{"d_expert": 64, "d_shared_expert": 0, "moe_layers": [0, 1, 2, 3, 4, 5, 6, 7, 8, 9], "router_score": "softmax", "normalize_top_k": true, "router_z_loss": 0.001, "init_std_router": 0.0251, "optimizer": "adamw", "beta1": 0.9, "beta2": 0.95, "max_seq_len": 1024, "dataset": "wikipedia_en"}
Below are experts of layer 6 (counted from 0) of a mixture-of-experts language model. Rows are named router (the router's row for the expert), gate (a neuron's input weights, with its number), up (a neuron's input weights, with its number), down (a neuron's output weights, with its number) and show model dimensions 0-127. Each number is 200 + 30 x the weight over its row's rms, rounded and kept within 0 to 999.
Before each expert's rows: "comes after" lists some tokens at least twice as common just before its tokens as in all text. This comes from a sample of Wikipedia text that the model never trained on. Tokens count by the router's weight.

# expert 15
comes after: "\n", " ", ") ", "4 ", "\n\n", "3 "
router,170,230,208,188,214,202,245,171,220,188,184,161,233,143,140,187,204,191,214,160,192,207,172,241,182,250,247,201,220,228,146,203,248,226,214,216,165,144,180,186,239,172,224,214,222,174,229,226,220,211,186,214,231,165,159,233,160,147,156,191,207,185,214,165,182,236,240,206,224,175,170,158,215,189,227,160,227,215,215,214,242,161,234,153,169,163,177,166,198,245,162,185,196,191,215,244,247,190,186,194,191,189,229,216,154,186,229,214,195,214,254,172,251,250,208,199,236,177,206,172,197,257,235,163,158,226,231,246
gate0,160,205,271,168,222,177,187,190,212,166,225,149,280,244,194,199,217,153,192,206,203,180,194,197,238,195,215,228,227,184,220,150,227,186,227,193,181,174,213,175,285,149,213,257,251,152,196,201,201,166,191,193,228,214,183,183,210,221,205,211,192,200,228,238,164,156,216,224,236,119,215,184,198,195,167,194,227,191,190,261,218,194,225,151,159,189,170,194,232,199,183,174,197,205,193,163,253,202,205,161,199,216,184,171,169,247,196,214,147,215,240,175,174,245,148,218,188,177,225,203,217,175,149,204,224,237,236,200
up0,183,190,260,186,217,176,198,203,209,183,228,129,253,226,219,205,224,187,181,189,196,183,199,191,192,203,197,222,226,220,204,176,283,162,235,190,230,185,200,207,231,150,215,223,202,184,200,218,203,168,212,144,196,200,177,192,237,167,215,200,169,238,263,219,186,216,258,233,246,118,216,180,182,175,174,177,220,135,174,244,259,203,208,196,157,173,195,114,236,214,186,203,211,181,176,152,256,212,198,193,151,212,176,170,177,262,166,214,198,204,227,207,166,207,156,206,173,198,216,189,212,197,164,224,252,198,231,199
down0,181,155,186,213,226,212,187,200,183,217,209,192,170,167,131,178,207,222,200,144,187,243,170,197,167,141,218,147,192,193,240,156,208,215,173,248,144,231,191,230,221,224,205,215,157,228,188,195,108,220,207,223,248,174,232,158,217,202,144,208,201,198,206,243,172,228,164,164,183,199,244,187,208,156,206,180,180,185,197,159,197,201,171,154,239,233,215,243,252,147,192,147,176,167,123,198,224,214,228,212,237,118,191,189,207,179,177,218,179,181,165,198,217,189,166,186,215,184,205,204,167,189,195,215,194,209,196,189
gate1,179,264,194,166,171,177,230,204,176,199,200,198,187,230,198,196,200,210,229,165,260,215,241,207,201,234,186,243,177,174,210,194,164,197,176,181,162,229,190,192,210,236,158,177,228,182,241,251,207,174,156,236,265,161,202,171,170,244,220,234,209,163,210,236,219,174,196,191,190,203,200,222,185,169,239,177,152,190,178,197,197,229,245,157,140,197,204,168,195,252,192,174,174,209,250,212,190,241,216,246,148,200,187,150,189,246,200,264,177,218,219,204,193,189,236,191,206,151,177,175,214,262,216,153,111,206,218,231
up1,162,206,197,200,227,152,214,249,221,218,215,157,203,237,209,205,165,160,218,163,247,227,220,159,205,242,196,206,201,161,202,166,162,184,192,168,150,175,205,208,189,191,163,227,245,196,208,211,199,175,192,250,229,171,219,175,153,255,219,233,214,181,213,238,220,146,176,200,196,208,202,207,218,171,204,173,131,217,144,199,196,229,275,182,172,238,228,149,212,272,180,184,174,229,237,216,208,229,203,202,186,210,189,172,180,247,188,254,168,236,224,196,201,206,242,200,168,125,185,184,220,208,200,199,131,259,209,219
down1,228,231,177,190,253,201,230,214,190,245,203,197,205,212,210,160,166,157,201,220,188,199,196,185,145,187,197,183,193,217,239,216,208,205,209,237,214,217,249,208,188,197,196,247,174,178,216,227,101,201,254,199,199,184,245,196,190,144,210,239,219,227,217,226,199,209,236,171,187,246,173,154,213,208,200,197,196,154,175,188,165,226,203,248,236,213,141,232,204,224,166,213,194,252,156,169,199,146,147,207,198,140,244,224,267,212,155,231,215,196,148,158,167,252,181,173,185,157,167,222,212,229,222,213,192,217,200,164
gate2,205,201,249,146,245,253,203,238,171,159,165,222,177,214,244,232,211,196,193,182,264,213,246,138,235,194,203,250,181,177,182,172,229,147,230,196,178,259,241,178,192,175,232,211,176,210,170,200,208,229,183,249,219,209,158,202,169,164,215,205,236,208,207,191,214,231,191,170,235,227,265,214,195,176,202,187,245,195,177,182,258,211,157,250,172,261,236,240,224,174,178,172,245,175,216,188,193,178,198,183,159,210,244,229,200,204,213,200,160,198,258,177,158,187,182,211,159,233,151,161,198,193,200,200,231,185,165,200
up2,212,207,176,220,169,179,194,216,161,148,199,155,154,213,178,203,175,214,204,186,201,207,240,169,261,163,204,190,197,174,150,193,237,217,205,190,228,199,155,207,191,209,178,161,168,238,224,213,198,259,244,249,176,158,185,221,140,202,226,197,204,185,138,187,201,218,176,211,171,156,228,199,239,205,181,193,169,216,205,204,232,173,229,221,177,191,150,182,204,170,158,176,208,215,215,215,195,168,172,185,166,185,212,185,189,221,174,248,257,216,188,174,230,216,247,216,154,267,213,157,118,228,198,174,123,157,142,179
down2,216,229,223,268,214,187,248,208,188,172,196,211,188,205,173,134,244,161,175,157,171,225,153,149,207,158,206,190,214,163,208,184,215,218,171,198,209,214,254,160,219,251,165,219,203,214,200,195,189,178,280,186,189,161,207,161,275,211,193,214,189,188,284,213,195,181,165,198,232,186,254,214,195,115,181,205,172,184,238,197,166,147,229,198,162,246,188,203,204,206,201,149,178,187,191,204,145,251,209,185,209,195,189,177,165,232,225,203,202,214,183,199,200,227,180,143,175,184,205,185,196,204,203,189,229,149,233,232
gate3,211,197,194,233,204,218,174,154,215,220,175,242,260,186,228,212,193,184,277,210,196,204,168,237,188,213,186,191,204,197,150,195,220,236,194,199,244,230,229,135,172,232,194,177,270,210,210,224,214,185,244,175,215,201,132,209,281,235,222,212,192,214,197,189,197,178,161,189,219,238,132,227,166,185,208,200,211,183,212,254,204,131,189,208,171,203,215,188,202,219,251,189,232,226,206,178,193,219,215,190,236,215,249,207,203,186,194,228,193,196,203,179,184,242,250,132,242,123,230,221,194,180,257,207,168,231,173,191
up3,193,235,229,196,219,243,172,190,190,196,216,215,211,232,259,211,195,196,230,213,193,235,221,172,212,172,177,206,144,169,204,145,190,153,225,185,200,180,225,196,175,188,182,229,242,230,156,193,212,157,255,211,233,255,189,190,222,225,220,199,226,212,229,211,150,147,170,180,209,221,216,195,207,178,203,212,171,228,200,192,222,217,165,235,251,245,217,270,212,127,219,173,205,219,196,110,177,201,207,113,238,223,196,190,231,185,192,207,163,202,232,184,195,222,202,152,209,147,187,196,226,133,204,228,206,251,156,180
down3,215,197,183,214,181,195,145,213,201,175,167,239,208,140,254,216,187,207,242,223,223,182,211,208,172,203,151,192,200,253,180,191,197,190,220,226,186,225,204,228,153,208,210,164,196,228,178,179,188,190,208,193,146,291,187,206,195,244,228,167,208,205,203,153,172,211,226,174,248,213,158,182,157,225,159,175,232,219,174,214,198,218,173,172,232,178,201,197,245,206,212,161,219,205,155,133,217,196,219,220,225,167,194,201,195,212,220,203,216,239,154,185,176,252,310,150,247,199,219,191,246,144,188,222,198,186,151,216
gate4,229,218,210,222,159,182,213,198,185,170,224,207,204,165,181,209,232,190,201,248,167,204,201,195,229,167,152,216,264,190,235,191,157,194,190,215,219,138,156,166,237,223,203,229,213,215,225,202,207,197,179,230,221,216,207,210,215,198,232,236,175,179,289,209,196,271,163,187,227,202,212,236,191,209,272,218,168,232,199,195,146,166,227,162,186,254,195,197,238,177,175,203,119,236,198,216,195,229,217,170,193,219,219,193,201,207,223,233,250,249,235,163,192,280,221,203,220,205,212,193,232,157,195,161,210,152,228,252
up4,232,195,154,235,201,246,199,207,178,231,207,182,163,177,200,177,191,200,184,120,193,205,214,216,170,221,178,238,276,210,213,257,215,183,163,223,167,206,187,231,197,269,183,219,235,210,216,184,192,185,177,147,167,220,277,210,177,166,141,187,261,211,226,198,208,232,195,196,240,182,238,227,199,212,232,150,178,225,190,137,195,205,219,147,182,201,223,198,188,163,190,219,186,250,156,148,203,195,210,224,218,185,198,238,223,194,216,258,246,178,207,184,155,193,207,199,161,230,179,222,180,206,180,217,168,178,133,243
down4,244,145,225,216,267,214,195,176,194,204,237,166,218,208,206,177,226,194,204,158,217,208,178,234,201,218,172,223,244,178,224,172,223,241,198,159,205,224,188,269,178,189,217,216,170,204,215,235,253,209,144,203,192,198,160,212,220,159,178,232,214,178,206,191,222,188,187,189,235,258,254,219,207,215,205,193,214,215,154,160,179,126,231,189,192,200,220,173,168,122,196,191,201,250,203,142,181,175,201,220,193,254,190,215,191,283,228,248,245,215,212,201,189,194,200,168,194,233,161,228,136,196,177,222,200,229,148,180

# expert 47
comes after: "|", ")", "| ", "\n", ".", ";"
router,198,223,197,157,189,195,248,151,235,216,192,160,205,179,154,217,230,175,242,190,196,221,160,197,177,229,223,232,235,214,139,199,241,206,231,139,185,201,163,174,232,157,192,203,230,170,238,247,226,223,200,226,204,164,172,235,200,187,162,218,165,201,196,162,177,212,264,219,204,150,198,162,233,188,232,201,249,241,221,203,216,200,251,192,171,200,199,181,247,224,167,197,179,204,226,217,246,210,146,179,197,196,191,204,188,164,220,210,185,226,286,174,229,258,183,189,214,165,223,182,224,239,265,162,173,244,245,221
gate1,192,187,201,168,218,176,272,153,174,228,198,210,189,204,209,198,244,198,248,212,233,207,189,193,206,164,211,201,234,227,226,250,221,173,180,156,222,158,210,188,178,164,191,191,211,146,147,240,194,257,175,229,252,178,193,278,158,222,202,223,211,202,186,245,200,232,201,227,181,183,182,166,219,221,247,214,199,215,173,209,222,198,228,135,190,235,184,225,252,236,148,237,162,226,205,261,250,147,179,212,191,193,203,186,163,184,183,162,236,238,248,242,238,211,221,193,184,216,196,190,167,239,234,202,156,234,235,190
up1,206,213,191,135,200,195,251,154,206,218,252,201,166,180,190,192,207,172,213,220,197,164,174,176,238,189,258,199,204,261,186,209,188,211,183,146,208,245,221,206,208,200,222,164,242,185,144,196,173,222,134,237,242,173,206,270,183,212,178,224,215,222,216,205,226,172,229,205,185,178,208,216,217,222,253,191,195,236,207,178,201,171,219,175,219,217,225,181,227,293,174,223,233,215,216,275,249,188,222,160,166,199,198,225,135,224,169,175,183,260,202,246,184,149,177,186,197,180,185,197,228,237,206,225,224,187,231,223
down1,221,206,170,183,183,204,263,198,207,228,224,217,204,224,241,232,218,263,239,215,193,220,246,175,224,177,186,223,217,168,196,218,235,219,231,186,189,220,226,210,246,257,175,206,200,218,207,158,130,155,150,209,194,192,276,154,224,234,233,175,177,191,224,201,229,176,159,203,256,243,174,196,153,191,216,204,208,163,213,177,169,214,225,238,173,217,227,219,194,176,228,199,162,236,181,181,203,154,217,222,204,182,195,251,226,218,192,243,146,214,265,190,248,148,241,222,192,200,161,217,211,216,160,146,195,167,232,233
gate2,233,136,214,180,231,268,171,251,255,136,191,193,197,136,178,195,189,200,219,135,211,199,208,200,170,205,199,247,224,168,161,178,240,168,213,165,179,179,146,172,249,190,178,190,229,208,164,163,202,226,200,208,172,177,186,264,120,175,163,176,228,192,206,230,156,205,205,225,223,142,212,212,170,187,195,180,182,257,198,195,244,168,200,208,131,226,165,198,223,183,208,178,227,177,185,186,239,211,183,206,157,196,208,222,178,246,194,201,171,190,220,200,171,184,196,172,228,140,165,187,213,207,237,224,231,218,195,223
up2,202,225,202,205,171,216,213,161,176,226,218,136,203,178,206,219,206,214,207,211,154,159,148,197,203,208,160,203,198,224,254,188,145,239,182,222,191,183,235,187,195,187,210,159,220,191,236,263,216,219,156,130,194,171,209,144,222,193,144,222,192,210,215,195,202,222,212,194,185,266,172,197,142,208,220,252,266,186,184,240,182,279,217,219,275,201,197,254,198,226,255,192,179,220,228,235,233,192,147,195,182,202,212,155,202,149,224,191,215,237,188,185,212,198,207,211,190,238,194,156,194,235,181,183,172,237,216,175
down2,237,218,205,147,190,203,213,159,160,142,198,203,246,167,180,164,161,212,169,191,257,157,182,174,209,202,239,220,190,223,189,158,255,154,268,200,235,208,192,184,193,214,179,200,246,172,207,180,269,231,199,196,195,196,146,225,157,145,194,174,181,169,191,194,200,250,236,199,199,224,217,212,227,252,212,199,244,156,201,237,192,195,226,228,215,230,161,234,166,211,141,200,173,215,220,167,165,198,160,231,156,259,163,216,214,195,164,173,145,211,210,172,159,205,265,220,185,173,216,154,200,188,204,217,196,182,195,190
gate3,217,188,184,189,177,174,195,163,157,199,215,140,179,179,166,186,173,219,234,237,223,200,160,230,143,201,224,209,210,228,240,237,207,196,192,181,186,198,106,217,170,226,194,160,201,200,235,226,197,187,191,191,219,152,178,235,269,177,194,268,184,205,196,215,225,161,235,192,195,126,211,234,158,194,255,216,255,177,247,209,195,179,197,171,139,204,191,220,217,222,206,188,243,189,220,261,267,180,201,188,191,224,174,243,218,212,216,169,137,179,188,195,199,152,192,176,200,180,203,220,269,191,194,195,174,166,221,206
up3,163,168,189,222,235,211,229,227,252,205,195,241,215,211,236,191,235,169,179,188,191,209,196,240,240,166,199,214,213,192,157,191,194,230,191,200,214,169,270,184,197,184,210,228,218,191,211,175,195,202,200,194,192,229,197,173,172,204,193,163,216,185,188,219,169,187,115,210,184,285,212,186,196,222,164,185,147,226,203,165,209,191,177,180,285,183,208,168,219,233,178,217,177,197,116,159,164,247,202,186,170,184,185,203,184,173,178,200,271,188,230,236,201,214,208,210,124,216,232,209,158,258,181,250,231,234,143,202
down3,214,239,180,216,158,145,174,207,212,173,161,201,170,206,231,268,167,240,235,205,169,221,216,135,235,196,203,188,195,170,219,207,194,163,262,185,234,149,138,200,185,178,185,185,168,207,175,201,340,204,206,194,220,230,178,215,218,169,197,202,162,201,195,144,238,177,227,197,208,163,217,237,216,160,214,199,207,192,171,217,182,230,232,181,180,255,194,230,201,159,194,205,171,210,191,223,152,188,180,197,205,261,227,152,199,236,182,208,218,217,209,197,218,200,242,205,202,184,222,195,150,146,239,199,170,201,179,206
gate4,196,209,200,262,200,153,184,208,173,199,181,159,183,184,157,182,191,224,217,174,240,246,198,195,201,175,162,203,215,196,163,197,253,207,210,225,212,156,210,170,188,236,177,225,182,186,214,219,198,184,211,256,194,172,211,212,153,141,197,200,243,193,239,217,194,253,211,202,196,166,239,242,237,208,246,200,247,226,197,192,180,179,250,164,202,210,177,190,220,188,176,192,127,240,277,201,239,198,205,218,179,190,199,307,186,236,203,197,264,238,148,184,207,210,201,227,215,202,222,208,201,238,168,187,221,185,198,287
up4,156,120,143,198,228,137,206,203,245,179,168,226,188,192,179,204,168,179,206,174,208,225,227,192,177,197,236,183,203,179,208,183,211,196,218,221,178,210,154,265,207,214,221,215,187,171,136,229,190,136,233,214,133,233,210,211,261,227,186,209,200,211,196,164,181,203,197,208,200,216,217,215,230,218,163,218,140,195,174,201,195,154,199,205,157,201,213,174,196,282,179,201,197,225,244,212,206,130,182,217,232,201,179,189,186,214,200,234,184,205,195,150,241,228,212,217,183,234,266,219,168,224,237,170,258,141,229,211
down4,181,228,223,218,214,186,146,177,184,260,197,211,239,206,208,230,183,234,175,200,196,240,240,215,215,175,233,179,242,184,188,143,175,138,225,206,252,197,204,173,219,198,200,220,205,239,210,208,104,178,206,204,202,190,206,189,167,240,267,210,167,201,153,239,240,213,203,193,157,170,151,168,203,170,247,226,259,229,168,180,159,168,211,195,182,226,182,118,211,188,193,167,189,167,232,192,213,213,206,220,178,242,192,178,209,219,197,199,206,166,217,177,204,160,176,166,180,184,229,233,266,192,260,162,225,201,178,160
gate5,175,155,210,184,184,189,219,194,168,180,205,242,253,275,247,204,259,207,204,216,207,218,174,233,187,193,186,212,232,181,246,229,204,195,162,154,185,191,204,158,156,186,189,143,187,237,188,217,215,216,245,159,246,237,196,184,203,202,196,258,120,152,189,230,193,164,189,204,188,166,181,224,214,211,196,219,219,204,199,203,162,236,170,200,251,211,142,222,233,197,144,167,217,222,172,214,199,216,187,193,185,196,162,150,173,178,261,202,227,213,276,196,159,232,197,166,199,177,196,189,170,191,245,183,199,217,126,219
up5,220,147,209,173,169,147,191,138,187,199,217,201,200,224,232,168,207,204,221,226,242,171,226,245,211,238,201,193,252,191,218,241,244,188,162,144,182,189,212,189,186,189,175,117,212,235,174,165,194,179,181,176,245,211,208,210,199,210,197,248,204,117,204,213,256,183,163,216,169,144,148,217,185,228,250,240,187,170,218,190,146,205,177,220,195,232,180,173,238,207,195,191,184,224,171,243,245,189,258,199,197,197,177,194,143,219,215,158,225,233,213,199,153,222,155,195,239,205,173,238,186,227,191,220,201,201,177,246
down5,224,191,213,202,186,194,168,218,219,200,175,218,168,240,228,301,199,232,185,195,213,156,207,230,217,202,183,200,241,197,220,221,207,152,236,137,263,185,168,171,218,223,219,242,214,178,196,225,153,179,215,178,203,176,231,187,197,195,204,203,198,202,186,193,210,265,170,183,151,209,174,182,148,178,220,231,245,197,217,188,156,240,208,204,188,185,165,172,199,201,207,186,179,168,212,189,182,149,211,214,200,214,194,167,246,164,214,224,298,205,187,218,210,139,182,248,228,236,211,177,219,133,262,179,142,150,210,192

# expert 39
comes after: "| ", "\n", " ", "|", "Votes ", "Candidate "
router,226,206,203,175,206,213,236,181,205,174,182,178,213,201,190,228,245,203,201,176,224,214,158,214,210,203,180,209,273,217,197,236,255,196,189,183,191,189,147,183,186,207,225,167,228,189,200,227,257,211,166,213,219,188,179,266,199,169,171,210,140,166,218,159,201,201,216,151,229,158,165,161,185,212,221,205,241,258,216,221,208,156,218,166,194,185,175,140,225,222,164,165,186,207,208,235,241,233,183,187,150,193,231,210,218,154,220,242,247,235,261,203,220,258,212,197,233,146,214,179,235,244,252,183,203,224,210,276
gate2,173,235,220,174,217,187,190,245,186,185,181,251,221,172,240,222,179,195,196,135,148,146,195,217,187,212,217,167,217,252,185,197,183,167,168,182,188,182,216,247,194,134,208,209,173,193,289,187,228,192,215,306,190,179,211,168,239,221,219,230,186,209,195,224,223,214,169,199,215,156,221,237,211,200,233,199,201,206,170,187,210,244,169,152,177,207,214,213,208,196,203,169,176,225,248,170,159,238,181,147,246,233,202,207,234,231,184,192,226,237,241,166,157,248,206,188,185,168,198,223,192,190,178,218,203,257,156,236
up2,229,208,213,215,221,253,148,237,231,169,211,245,203,211,220,197,238,193,172,251,242,226,125,191,254,200,172,233,226,187,245,219,212,168,198,184,207,202,172,197,144,193,238,147,270,217,189,223,196,211,190,176,216,213,164,198,195,231,167,195,145,205,159,166,184,266,191,230,241,197,188,172,201,195,214,143,215,223,223,204,194,195,203,204,193,274,209,159,200,211,251,219,240,263,195,196,241,204,193,184,207,214,194,171,228,205,191,220,210,228,203,180,174,211,195,197,203,117,182,189,183,134,179,261,200,222,148,192
down2,233,222,234,222,204,219,184,196,235,254,224,222,164,163,202,193,196,172,218,165,188,184,248,209,206,219,186,197,205,237,276,217,122,181,137,209,219,175,189,155,180,223,301,184,243,196,248,264,254,175,173,269,183,221,127,163,186,252,166,195,225,175,213,212,190,212,204,216,193,223,162,189,221,176,177,172,194,235,177,204,206,173,200,216,162,189,187,171,206,216,187,195,203,219,194,166,223,232,233,197,197,228,199,217,180,211,170,153,182,211,226,211,223,213,164,138,170,200,179,187,199,160,254,201,176,196,215,235
gate3,227,196,235,232,160,295,182,187,187,141,150,159,194,244,177,150,200,230,208,192,210,176,213,210,213,178,244,178,199,134,182,261,225,181,226,251,222,129,188,204,239,199,222,223,166,239,211,218,188,196,206,232,241,216,233,200,182,247,206,156,226,243,182,197,223,205,204,229,248,157,206,147,239,211,245,166,219,196,206,142,214,182,196,175,205,212,196,185,188,198,202,194,247,209,192,233,220,167,173,131,219,236,193,204,203,170,199,201,185,178,219,186,219,249,214,213,176,216,147,187,197,204,222,162,151,227,152,180
up3,210,174,161,192,215,231,210,160,160,113,169,198,207,212,247,185,209,237,228,194,212,193,195,190,213,150,161,198,277,216,184,206,176,174,138,242,246,128,131,184,182,209,190,201,183,231,211,194,200,204,236,211,183,191,257,191,223,210,211,228,202,180,196,264,165,216,215,156,227,205,160,174,200,230,230,234,255,236,179,186,142,189,237,172,206,204,203,183,173,131,192,179,184,223,184,204,216,178,197,170,142,201,194,235,219,166,251,219,231,197,224,176,151,271,202,206,219,189,201,179,220,193,204,199,178,195,156,217
down3,202,214,198,153,237,190,170,188,287,229,246,206,178,213,203,232,229,209,213,208,192,207,179,266,195,157,172,222,254,162,207,207,201,171,167,183,200,209,189,224,247,219,202,142,204,200,154,187,261,204,194,203,246,206,195,220,202,203,149,207,151,182,165,190,234,157,198,185,205,206,225,187,244,155,269,221,200,212,145,190,229,163,264,218,215,216,195,190,195,165,281,180,232,226,215,161,160,194,200,194,214,214,179,232,221,251,198,231,235,254,163,227,242,172,242,180,222,229,217,200,169,196,164,219,224,222,174,198
gate4,164,182,148,183,163,229,235,202,214,234,194,182,165,178,145,205,181,211,226,213,177,186,211,258,193,223,202,214,204,179,194,215,191,193,185,194,247,137,174,183,215,235,162,245,190,166,200,210,205,185,197,223,176,198,204,195,188,215,170,189,203,158,243,232,180,229,164,185,180,156,210,233,194,214,202,197,201,159,234,238,259,145,247,135,160,156,207,182,233,234,189,157,163,212,282,262,220,203,230,191,199,189,201,259,230,159,198,170,224,195,212,199,245,200,186,167,256,157,211,167,167,211,273,205,178,234,172,226
up4,176,196,205,186,141,152,250,243,196,166,184,206,145,184,146,203,177,221,146,178,217,223,231,229,145,180,173,220,152,210,210,234,186,185,181,196,195,186,143,212,221,194,137,266,195,218,191,240,205,181,214,225,198,223,191,183,186,221,162,185,209,176,169,223,179,209,154,196,223,142,185,234,196,218,204,177,208,153,253,254,238,193,243,178,221,212,176,174,211,209,282,229,181,168,251,204,182,220,227,169,242,185,190,223,172,192,206,184,230,170,167,214,201,206,186,183,218,185,133,181,253,177,273,223,222,212,192,217
down4,216,219,214,214,213,208,204,208,202,218,195,159,194,217,264,137,211,198,226,144,258,206,172,241,166,186,210,181,195,166,166,142,268,234,165,214,207,233,159,228,203,186,224,174,232,201,195,194,239,248,189,217,243,174,228,212,225,161,198,175,213,162,252,208,176,197,182,226,204,204,231,239,231,176,148,251,195,226,239,166,185,187,228,234,197,187,151,206,212,211,238,278,177,206,199,206,145,185,185,202,208,180,228,194,222,184,228,214,256,218,140,221,173,180,207,139,159,166,161,170,178,220,193,168,235,183,216,152
gate5,165,190,239,179,249,195,223,198,162,233,106,189,225,189,235,197,216,217,163,201,189,242,175,238,157,196,227,208,221,239,202,258,212,216,191,219,159,198,210,194,197,207,229,188,217,226,198,208,220,204,163,225,208,215,223,208,182,160,103,172,140,178,284,200,225,234,245,193,239,203,209,200,181,193,233,195,235,144,197,188,235,183,174,208,175,213,193,243,195,202,220,159,189,196,191,255,216,175,143,221,218,225,223,148,207,214,169,196,197,194,233,178,183,219,118,234,154,198,220,201,243,241,186,168,231,186,204,208
up5,194,148,209,239,209,194,206,219,129,231,205,184,231,169,207,180,200,203,196,199,225,205,252,211,240,203,203,207,217,210,225,164,227,188,185,226,259,220,238,205,204,244,229,205,206,169,219,188,174,173,184,148,159,212,239,200,208,191,162,126,132,226,220,193,194,205,238,208,252,193,206,208,156,228,202,178,196,154,189,184,226,242,218,200,173,213,165,161,173,189,157,174,153,179,154,205,282,200,181,191,214,250,195,249,234,207,235,258,230,156,179,197,173,211,218,194,176,203,256,203,284,206,163,207,194,238,217,170
down5,228,166,175,174,179,209,207,195,122,207,228,237,179,146,185,188,192,202,225,182,199,154,161,199,248,199,213,220,230,152,200,186,117,192,164,200,134,225,224,223,185,150,178,188,217,216,175,179,172,202,220,195,234,203,213,197,171,220,166,200,197,208,207,200,224,182,212,231,161,166,162,165,179,191,203,217,267,174,191,197,227,221,163,227,154,239,209,207,180,265,162,162,193,186,173,236,229,170,280,218,183,267,181,199,216,268,226,240,199,196,188,192,164,199,190,203,177,203,183,194,149,221,218,256,188,173,210,254
gate6,221,230,226,191,171,216,203,190,179,145,222,171,248,158,128,182,225,167,217,137,192,182,197,244,144,242,298,205,201,188,142,177,272,183,184,194,175,176,210,209,217,194,232,186,190,198,202,163,200,196,227,223,250,196,213,180,150,207,212,156,201,223,173,224,205,233,224,223,206,174,206,201,217,197,225,212,168,176,172,185,269,159,238,227,156,162,233,185,214,199,188,196,170,139,226,238,230,175,167,206,212,219,197,223,164,174,197,226,188,204,179,194,195,177,197,161,202,236,207,231,194,189,182,203,158,181,282,242
up6,198,194,131,173,133,206,266,148,217,197,227,191,171,185,180,210,183,180,183,193,222,182,217,227,193,213,175,190,180,274,175,180,134,182,174,203,181,246,186,207,193,186,181,257,194,152,175,193,200,172,227,247,179,193,180,220,175,221,254,165,220,218,216,203,215,143,189,172,204,176,167,212,203,178,262,195,223,183,203,210,241,213,145,283,173,212,175,150,246,235,211,225,180,206,253,165,206,189,204,219,180,204,172,204,183,238,162,207,161,237,207,215,209,172,182,160,150,132,225,176,213,194,187,236,168,190,215,221
down6,215,131,171,133,233,208,204,174,214,181,211,176,179,268,186,189,176,282,216,213,243,249,156,206,239,146,215,228,203,217,253,208,197,208,162,250,233,202,165,226,214,171,209,209,176,216,223,180,212,187,163,187,242,180,178,224,200,176,178,187,207,203,213,225,195,192,194,222,244,191,251,272,247,225,197,195,214,162,190,209,215,208,209,225,215,225,206,141,242,147,261,182,194,192,203,158,146,222,163,199,205,218,137,192,238,210,244,221,226,189,182,216,235,208,165,195,188,191,220,211,163,160,167,239,205,243,182,215